Below are experts of layer 3 (counted from 0) of a mixture-of-experts language model. Rows are named router (the router's row for the expert), gate (a neuron's input weights, with its number), up (a neuron's input weights, with its number) and show model dimensions 0-127. Each number is 50 + 15 x the weight over its row's rms, rounded and kept within 0 to 99.
Before each expert's rows: "mostly gets" lists some tokens that are sent to it at least half of the time. This comes from a sample of Wikipedia text that the model never trained on.

# expert 44
mostly gets: "ially", "ually", "ically", "ently", "ted", "ively"
router:66 59 58 71 31 20 46 65 34 50 46 51 63 59 39 38 61 31 61 54 50 44 70 53 47 66 30 24 44 74 42 47 67 33 63 51 62 60 41 69 41 47 34 40 76 57 65 33 57 77 46 47 53 40 64 39 48 60 61 70 69 60 56 48 43 82 28 48 40 33 36 68 67 47 59 69 55 69 50 71 54 39 71 48 66 60 75 37 44 46 37 64 48 58 49 64 13 49 56 82 54 64 62 60 67 63 72 93 50 56 51 46 64 23 43 48 12 62 50 51 45 59 74 45 72 19 58 64
gate3:30 37 47 53 57 51 42 40 52 57 80 32 66 60 54 59 47 59 50 45 29 48 54 42 30 55 40 62 53 38 82 56 45 72 72 52 61 53 47 41 35 61 62 46 36 23 56 56 51 39 46 24 36 73 66 48 45 47 62 34 40 50 49 51 69 39 48 46 36 66 10 37 50 45 64 41 24 51 37 64 60 87 38 51 33 26 39 45 61 52 50 58 56 67 53 60 71 41 16 47 47 40 99 54 67 52 29 64 56 49 57 82 16 68 19 47 37 56 47 49 29 48 21 48 56 54 68 74
up3:31 45 47 55 35 46 45 46 33 22 49 50 29 57 58 51 49 42 73 69 62 69 35 61 80 33 54 53 86 59 67 53 43 49 39 51 36 90 44 39 31 22 61 61 72 34 82 47 39 41 41 36 58 64 62 46 52 41 76 80 38 45 34 21 63 67 32 77 48 35 36 32 37 70 42 58 59 62 40 23 41 37 44 52 47 55 55 39 39 44 59 31 49 45 69 36 33 71 45 35 53 40 47 50 38 38 34 24 68 80 33 37 47 62 48 43 39 57 67 63 56 80 29 42 58 44 23 42

# expert 225
mostly gets: " to", " about", " into", " through", " will", " for"
router:66 75 83 53 60 38 22 58 53 46 52 46 84 55 38 31 46 20 88 39 23 41 50 25 26 66 30 63 37 65 65 38 53 25 67 70 60 78 33 44 38 47 51 42 58 63 67 53 52 63 44 57 65 35 37 50 50 48 65 50 79 48 63 28 55 49 58 61 41 36 35 42 53 31 50 46 79 81 65 56 51 33 64 44 55 63 70 47 33 40 48 40 52 52 57 55 28 37 40 44 39 64 49 35 62 26 74 77 64 51 43 50 58 31 38 58 42 60 32 51 49 63 60 25 75 24 36 41
gate2:35 28 74 57 59 75 70 66 33 55 58 21 75 60 34 78 60 47 49 56 26 30 22 47 68 53 41 48 45 22 25 48 42 62 49 29 38 47 67 54 59 56 41 43 62 49 17 40 54 67 33 54 52 46 41 91 58 79 35 72 30 17 55 83 20 39 35 76 41 50 56 53 77 41 57 60 61 56 56 64 55 41 56 57 59 41 46 46 46 38 50 73 61 48 62 52 34 57 48 35 38 44 51 50 36 54 63 35 45 47 62 33 60 40 49 61 56 51 42 22 52 55 50 80 15 49 49 46
up2:35 70 55 10 23 40 44 34 52 70 46 57 52 45 52 55 36 34 66 53 58 37 81 17 61 41 63 60 42 59 37 74 48 50 45 27 48 67 48 65 63 53 55 56 60 47 67 44 37 60 48 45 80 38 61 30 26 33 39 63 39 20 50 62 40 35 45 46 45 39 63 44 52 65 57 49 13 29 57 41 49 43 36 49 39 56 54 41 60 66 46 37 64 26 39 80 54 38 47 48 82 68 34 48 24 62 24 52 48 73 41 18 57 32 75 27 71 26 56 43 48 66 42 65 59 63 64 65

# expert 41
mostly gets: "ul", "ular", " post", "ule", "iddle", " regular"
router:45 87 56 58 21 21 39 57 40 14 63 59 53 57 48 41 55 47 42 41 36 29 50 31 51 41 36 50 79 57 43 35 79 41 69 73 59 60 46 72 62 58 29 42 56 72 41 64 48 77 75 59 75 42 41 38 85 33 65 50 59 53 53 64 40 52 58 46 36 32 41 40 57 61 47 48 72 47 62 33 36 49 51 55 55 33 84 29 47 41 54 38 34 67 58 46 24 43 72 48 48 35 70 64 52 39 38 53 55 34 48 35 62 27 25 67 12 82 54 51 45 56 62 33 62 37 53 61
gate6:18 51 21 37 54 49 50 64 26 73 75 55 49 63 59 39 51 39 50 43 61 48 90 45 28 41 72 38 51 59 76 20 47 38 51 50 34 67 48 40 52 47 43 36 30 74 53 36 63 68 63 52 67 25 42 36 48 52 55 74 52 19 46 68 34 25 60 64 31 65 43 43 70 47 46 57 55 51 71 57 52 59 61 58 68 13 67 54 57 40 44 47 55 46 29 38 28 53 62 17 60 54 44 70 45 27 58 76 48 34 54 44 30 72 54 50 29 59 40 61 68 38 77 48 52 60 81 59
up6:47 48 43 63 47 41 38 61 62 47 71 18 48 55 47 71 52 49 43 31 29 55 29 52 55 58 66 62 72 47 79 55 54 54 46 43 41 56 28 47 14 49 75 74 87 19 51 26 60 43 73 55 33 67 56 37 58 63 73 29 41 57 47 60 56 66 23 61 40 17 60 57 47 51 48 66 27 77 53 60 48 54 50 44 49 52 62 47 44 24 23 54 45 82 41 28 44 73 67 63 66 38 51 55 79 33 51 58 66 30 46 55 26 43 23 38 65 40 56 61 30 34 49 59 38 53 62 38

# expert 65
mostly gets: " var", " min", " loc", " te", " plant", " inj"
router:54 76 79 52 27 00 57 47 32 20 51 49 54 55 61 36 59 34 52 49 47 28 31 39 36 32 40 43 58 81 67 47 72 42 40 65 63 50 37 72 42 41 62 54 49 61 40 44 44 60 82 59 74 38 41 45 60 39 61 47 55 53 56 44 56 60 63 55 40 30 37 63 65 52 56 47 68 61 72 53 24 41 68 40 59 67 85 39 76 26 48 35 60 55 65 40 29 33 36 61 45 50 65 43 35 50 42 67 71 49 33 33 75 31 37 65 40 71 24 53 33 79 57 38 60 51 54 51
gate0:80 21 55 21 51 61 46 56 37 57 48 72 45 22 55 70 70 14 48 43 60 48 75 39 38 43 51 52 65 58 54 51 57 31 51 56 52 56 65 47 46 70 38 42 77 58 60 57 38 57 57 49 65 74 47 61 64 77 41 41 65 47 63 00 36 48 82 35 54 12 44 52 49 58 52 56 53 25 40 55 49 62 31 33 53 41 45 75 46 24 29 57 37 51 30 53 34 40 57 68 51 36 36 44 33 41 47 64 57 72 43 58 25 57 36 47 67 41 43 47 37 27 48 57 34 12 61 44
up0:60 44 56 62 64 69 53 69 45 66 36 32 35 88 53 64 65 28 36 48 38 66 75 53 46 35 90 51 59 73 75 64 55 36 45 66 45 44 69 21 36 72 21 65 39 50 58 57 66 73 24 21 48 55 59 68 59 61 59 62 63 42 48 53 62 55 25 41 66 45 62 67 36 69 47 30 41 37 45 50 74 56 71 53 34 41 24 46 36 47 48 28 48 52 62 36 32 35 56 40 39 32 52 75 30 27 58 57 23 49 75 56 52 70 53 11 59 43 57 54 44 48 63 46 49 39 54 51

# expert 117
mostly gets: " Iran", " Scotland", " Jr"
router:52 72 80 50 26 01 58 50 33 21 54 44 53 54 58 37 60 31 53 43 42 28 27 40 43 35 43 38 61 77 67 49 71 42 46 64 65 54 28 72 42 40 61 54 55 52 34 45 40 62 80 59 71 38 47 43 60 36 60 44 52 51 57 44 59 63 61 50 40 32 37 62 65 56 58 46 73 65 72 50 23 44 67 37 60 65 90 42 72 25 40 37 62 56 68 41 31 38 35 62 44 52 65 44 37 48 40 63 72 45 31 35 70 26 36 66 44 76 27 53 36 83 54 39 61 49 55 49
gate0:57 40 44 60 57 26 53 50 45 60 56 61 23 46 59 18 59 48 47 39 55 57 72 66 47 64 22 43 56 88 78 45 34 57 60 49 43 46 41 42 74 33 54 75 41 67 28 41 40 67 79 37 58 57 53 62 70 65 17 81 54 40 52 51 23 29 69 59 60 72 56 84 48 57 51 58 54 79 71 52 51 44 36 61 50 65 59 62 68 43 54 81 61 30 53 41 53 68 15 64 35 51 50 50 65 45 30 62 38 57 55 41 21 45 55 43 40 55 55 55 63 60 46 73 58 19 37 54
up0:45 52 41 49 48 53 79 48 60 59 51 60 49 43 44 61 80 55 45 70 73 20 23 57 53 14 65 74 49 78 83 56 54 55 68 52 27 62 43 77 49 38 74 40 78 60 52 76 56 61 45 57 70 46 61 64 24 58 62 43 40 60 30 25 73 65 50 52 62 47 59 45 44 37 50 32 75 68 53 42 41 41 33 71 44 45 37 40 22 61 62 54 61 55 46 52 80 68 48 43 77 40 48 66 26 26 44 45 45 75 36 32 66 55 47 60 35 41 25 30 46 71 60 34 57 55 58 49

# expert 37
mostly gets: " born", " sh", " children", " one"
router:51 81 78 50 30 03 56 43 32 23 51 49 54 55 63 34 60 33 55 44 42 27 30 37 40 29 43 35 60 86 68 38 68 37 40 62 64 51 35 70 42 39 63 59 51 60 33 45 46 64 79 58 76 31 47 48 58 46 63 44 58 49 61 45 54 59 56 54 39 30 39 65 69 55 58 56 68 59 73 54 25 44 68 39 61 61 82 41 74 21 45 33 60 59 68 41 29 37 37 61 47 48 64 42 39 48 41 65 67 57 34 29 73 32 40 65 42 73 29 50 38 79 52 36 61 49 56 51
gate2:16 66 51 25 47 49 49 44 57 62 49 69 64 71 44 39 60 69 58 40 46 68 45 61 35 30 65 18 61 78 37 35 41 85 63 44 58 36 22 53 56 61 47 62 45 60 53 33 38 45 25 60 40 46 52 74 69 33 63 61 62 29 37 58 40 57 30 49 40 44 37 42 31 38 46 29 50 44 70 48 61 47 29 30 59 46 51 73 33 42 57 14 41 44 21 57 35 42 66 33 55 70 60 40 44 70 33 55 49 49 45 59 50 43 52 30 43 72 54 59 50 60 37 54 79 66 99 45
up2:27 51 53 54 56 39 60 46 49 47 39 52 68 25 53 66 72 46 73 46 33 27 17 57 54 54 27 56 51 24 41 23 63 41 55 62 44 36 68 47 47 36 64 33 44 51 59 42 38 47 62 36 77 44 52 34 45 24 57 49 16 46 76 56 57 73 43 50 57 29 60 56 77 65 47 55 37 37 64 44 55 40 55 42 47 49 78 33 53 57 46 52 73 41 38 66 44 78 39 53 57 69 73 45 70 42 45 42 52 37 32 28 82 45 31 53 88 32 42 30 36 60 28 16 39 55 24 69

# expert 74
mostly gets: " down", " south", " north", " left", " west", " east"
router:48 69 75 60 39 30 25 70 60 20 59 60 71 45 24 33 52 58 47 45 40 52 47 53 50 39 38 52 62 64 61 36 65 15 59 45 89 85 53 64 30 35 68 34 64 40 34 50 49 38 53 47 79 46 46 44 52 47 72 64 41 52 65 37 80 66 30 52 48 43 32 64 43 50 56 71 59 75 67 54 33 49 65 42 82 49 61 24 42 30 58 72 64 51 55 61 19 40 38 47 63 62 65 69 53 59 55 70 45 61 52 45 62 34 56 54 48 71 29 60 25 73 70 57 56 29 37 54
gate2:57 47 35 40 47 20 34 73 51 52 39 45 62 43 59 64 43 79 59 47 80 75 81 42 55 98 26 52 73 79 30 62 44 59 43 71 48 54 43 51 28 47 83 39 42 38 18 35 56 74 40 51 63 61 49 41 35 69 31 34 59 58 36 30 57 48 61 77 59 59 32 59 15 50 49 60 56 54 62 38 64 51 61 43 52 52 43 52 29 47 33 70 68 31 42 40 34 45 56 31 75 61 44 64 26 34 58 51 42 44 38 54 39 64 52 32 54 50 61 79 41 57 44 51 38 56 35 34
up2:56 41 38 54 19 53 49 51 38 42 52 34 81 33 49 67 47 45 70 37 65 56 45 14 64 45 67 30 50 52 18 52 42 18 47 55 69 69 52 61 56 77 48 36 55 40 64 30 85 68 55 56 18 58 66 46 58 78 54 50 53 38 61 41 60 81 47 51 63 18 34 67 54 13 55 36 59 19 56 65 39 57 69 49 66 48 49 62 55 78 78 33 47 37 43 49 39 30 67 56 50 57 39 47 60 45 33 32 38 46 35 64 46 61 47 60 54 42 69 23 54 47 29 51 44 54 29 48

# expert 232
mostly gets: " member", " Council", " board", " Board", "retary", "air"
router:54 72 74 40 31 26 46 28 48 22 51 63 51 65 48 45 64 25 42 47 38 28 30 43 28 32 54 33 60 46 47 47 81 58 27 42 68 55 35 66 35 54 51 63 43 51 51 63 47 68 55 59 66 42 37 44 48 31 56 51 59 43 39 40 31 54 48 31 16 58 43 59 68 44 59 57 70 56 70 70 45 47 66 53 57 61 99 21 68 19 31 52 64 55 81 68 46 25 50 70 51 53 39 39 36 68 39 71 76 59 21 39 33 49 48 60 29 44 36 53 32 65 61 39 51 36 43 49
gate0:38 53 39 75 92 58 53 42 40 38 85 39 52 55 48 44 60 41 56 42 54 71 64 56 42 47 84 34 36 28 50 52 43 62 37 59 35 34 39 36 50 24 33 75 63 59 51 48 27 62 44 59 49 32 55 46 35 47 59 37 39 46 45 45 46 24 58 32 43 35 77 39 78 62 53 52 35 76 66 47 75 62 47 25 58 44 24 41 47 38 55 42 66 38 36 50 44 52 64 55 49 44 63 46 38 68 56 45 37 19 49 42 46 93 37 52 31 29 59 20 58 35 52 56 55 73 07 39
up0:70 42 55 32 34 35 41 48 52 59 23 32 79 41 35 53 66 34 15 63 38 47 59 58 73 57 54 56 78 55 44 56 63 31 37 57 32 59 68 57 46 47 51 47 61 57 58 40 64 42 36 31 55 52 47 80 48 70 47 37 30 29 42 69 53 62 26 23 49 62 53 64 27 33 55 64 74 65 27 55 36 54 56 43 50 10 63 33 39 65 44 53 44 38 33 62 42 36 31 52 50 60 54 72 49 25 54 58 18 55 72 37 56 48 65 35 52 54 66 31 70 78 28 49 43 30 86 35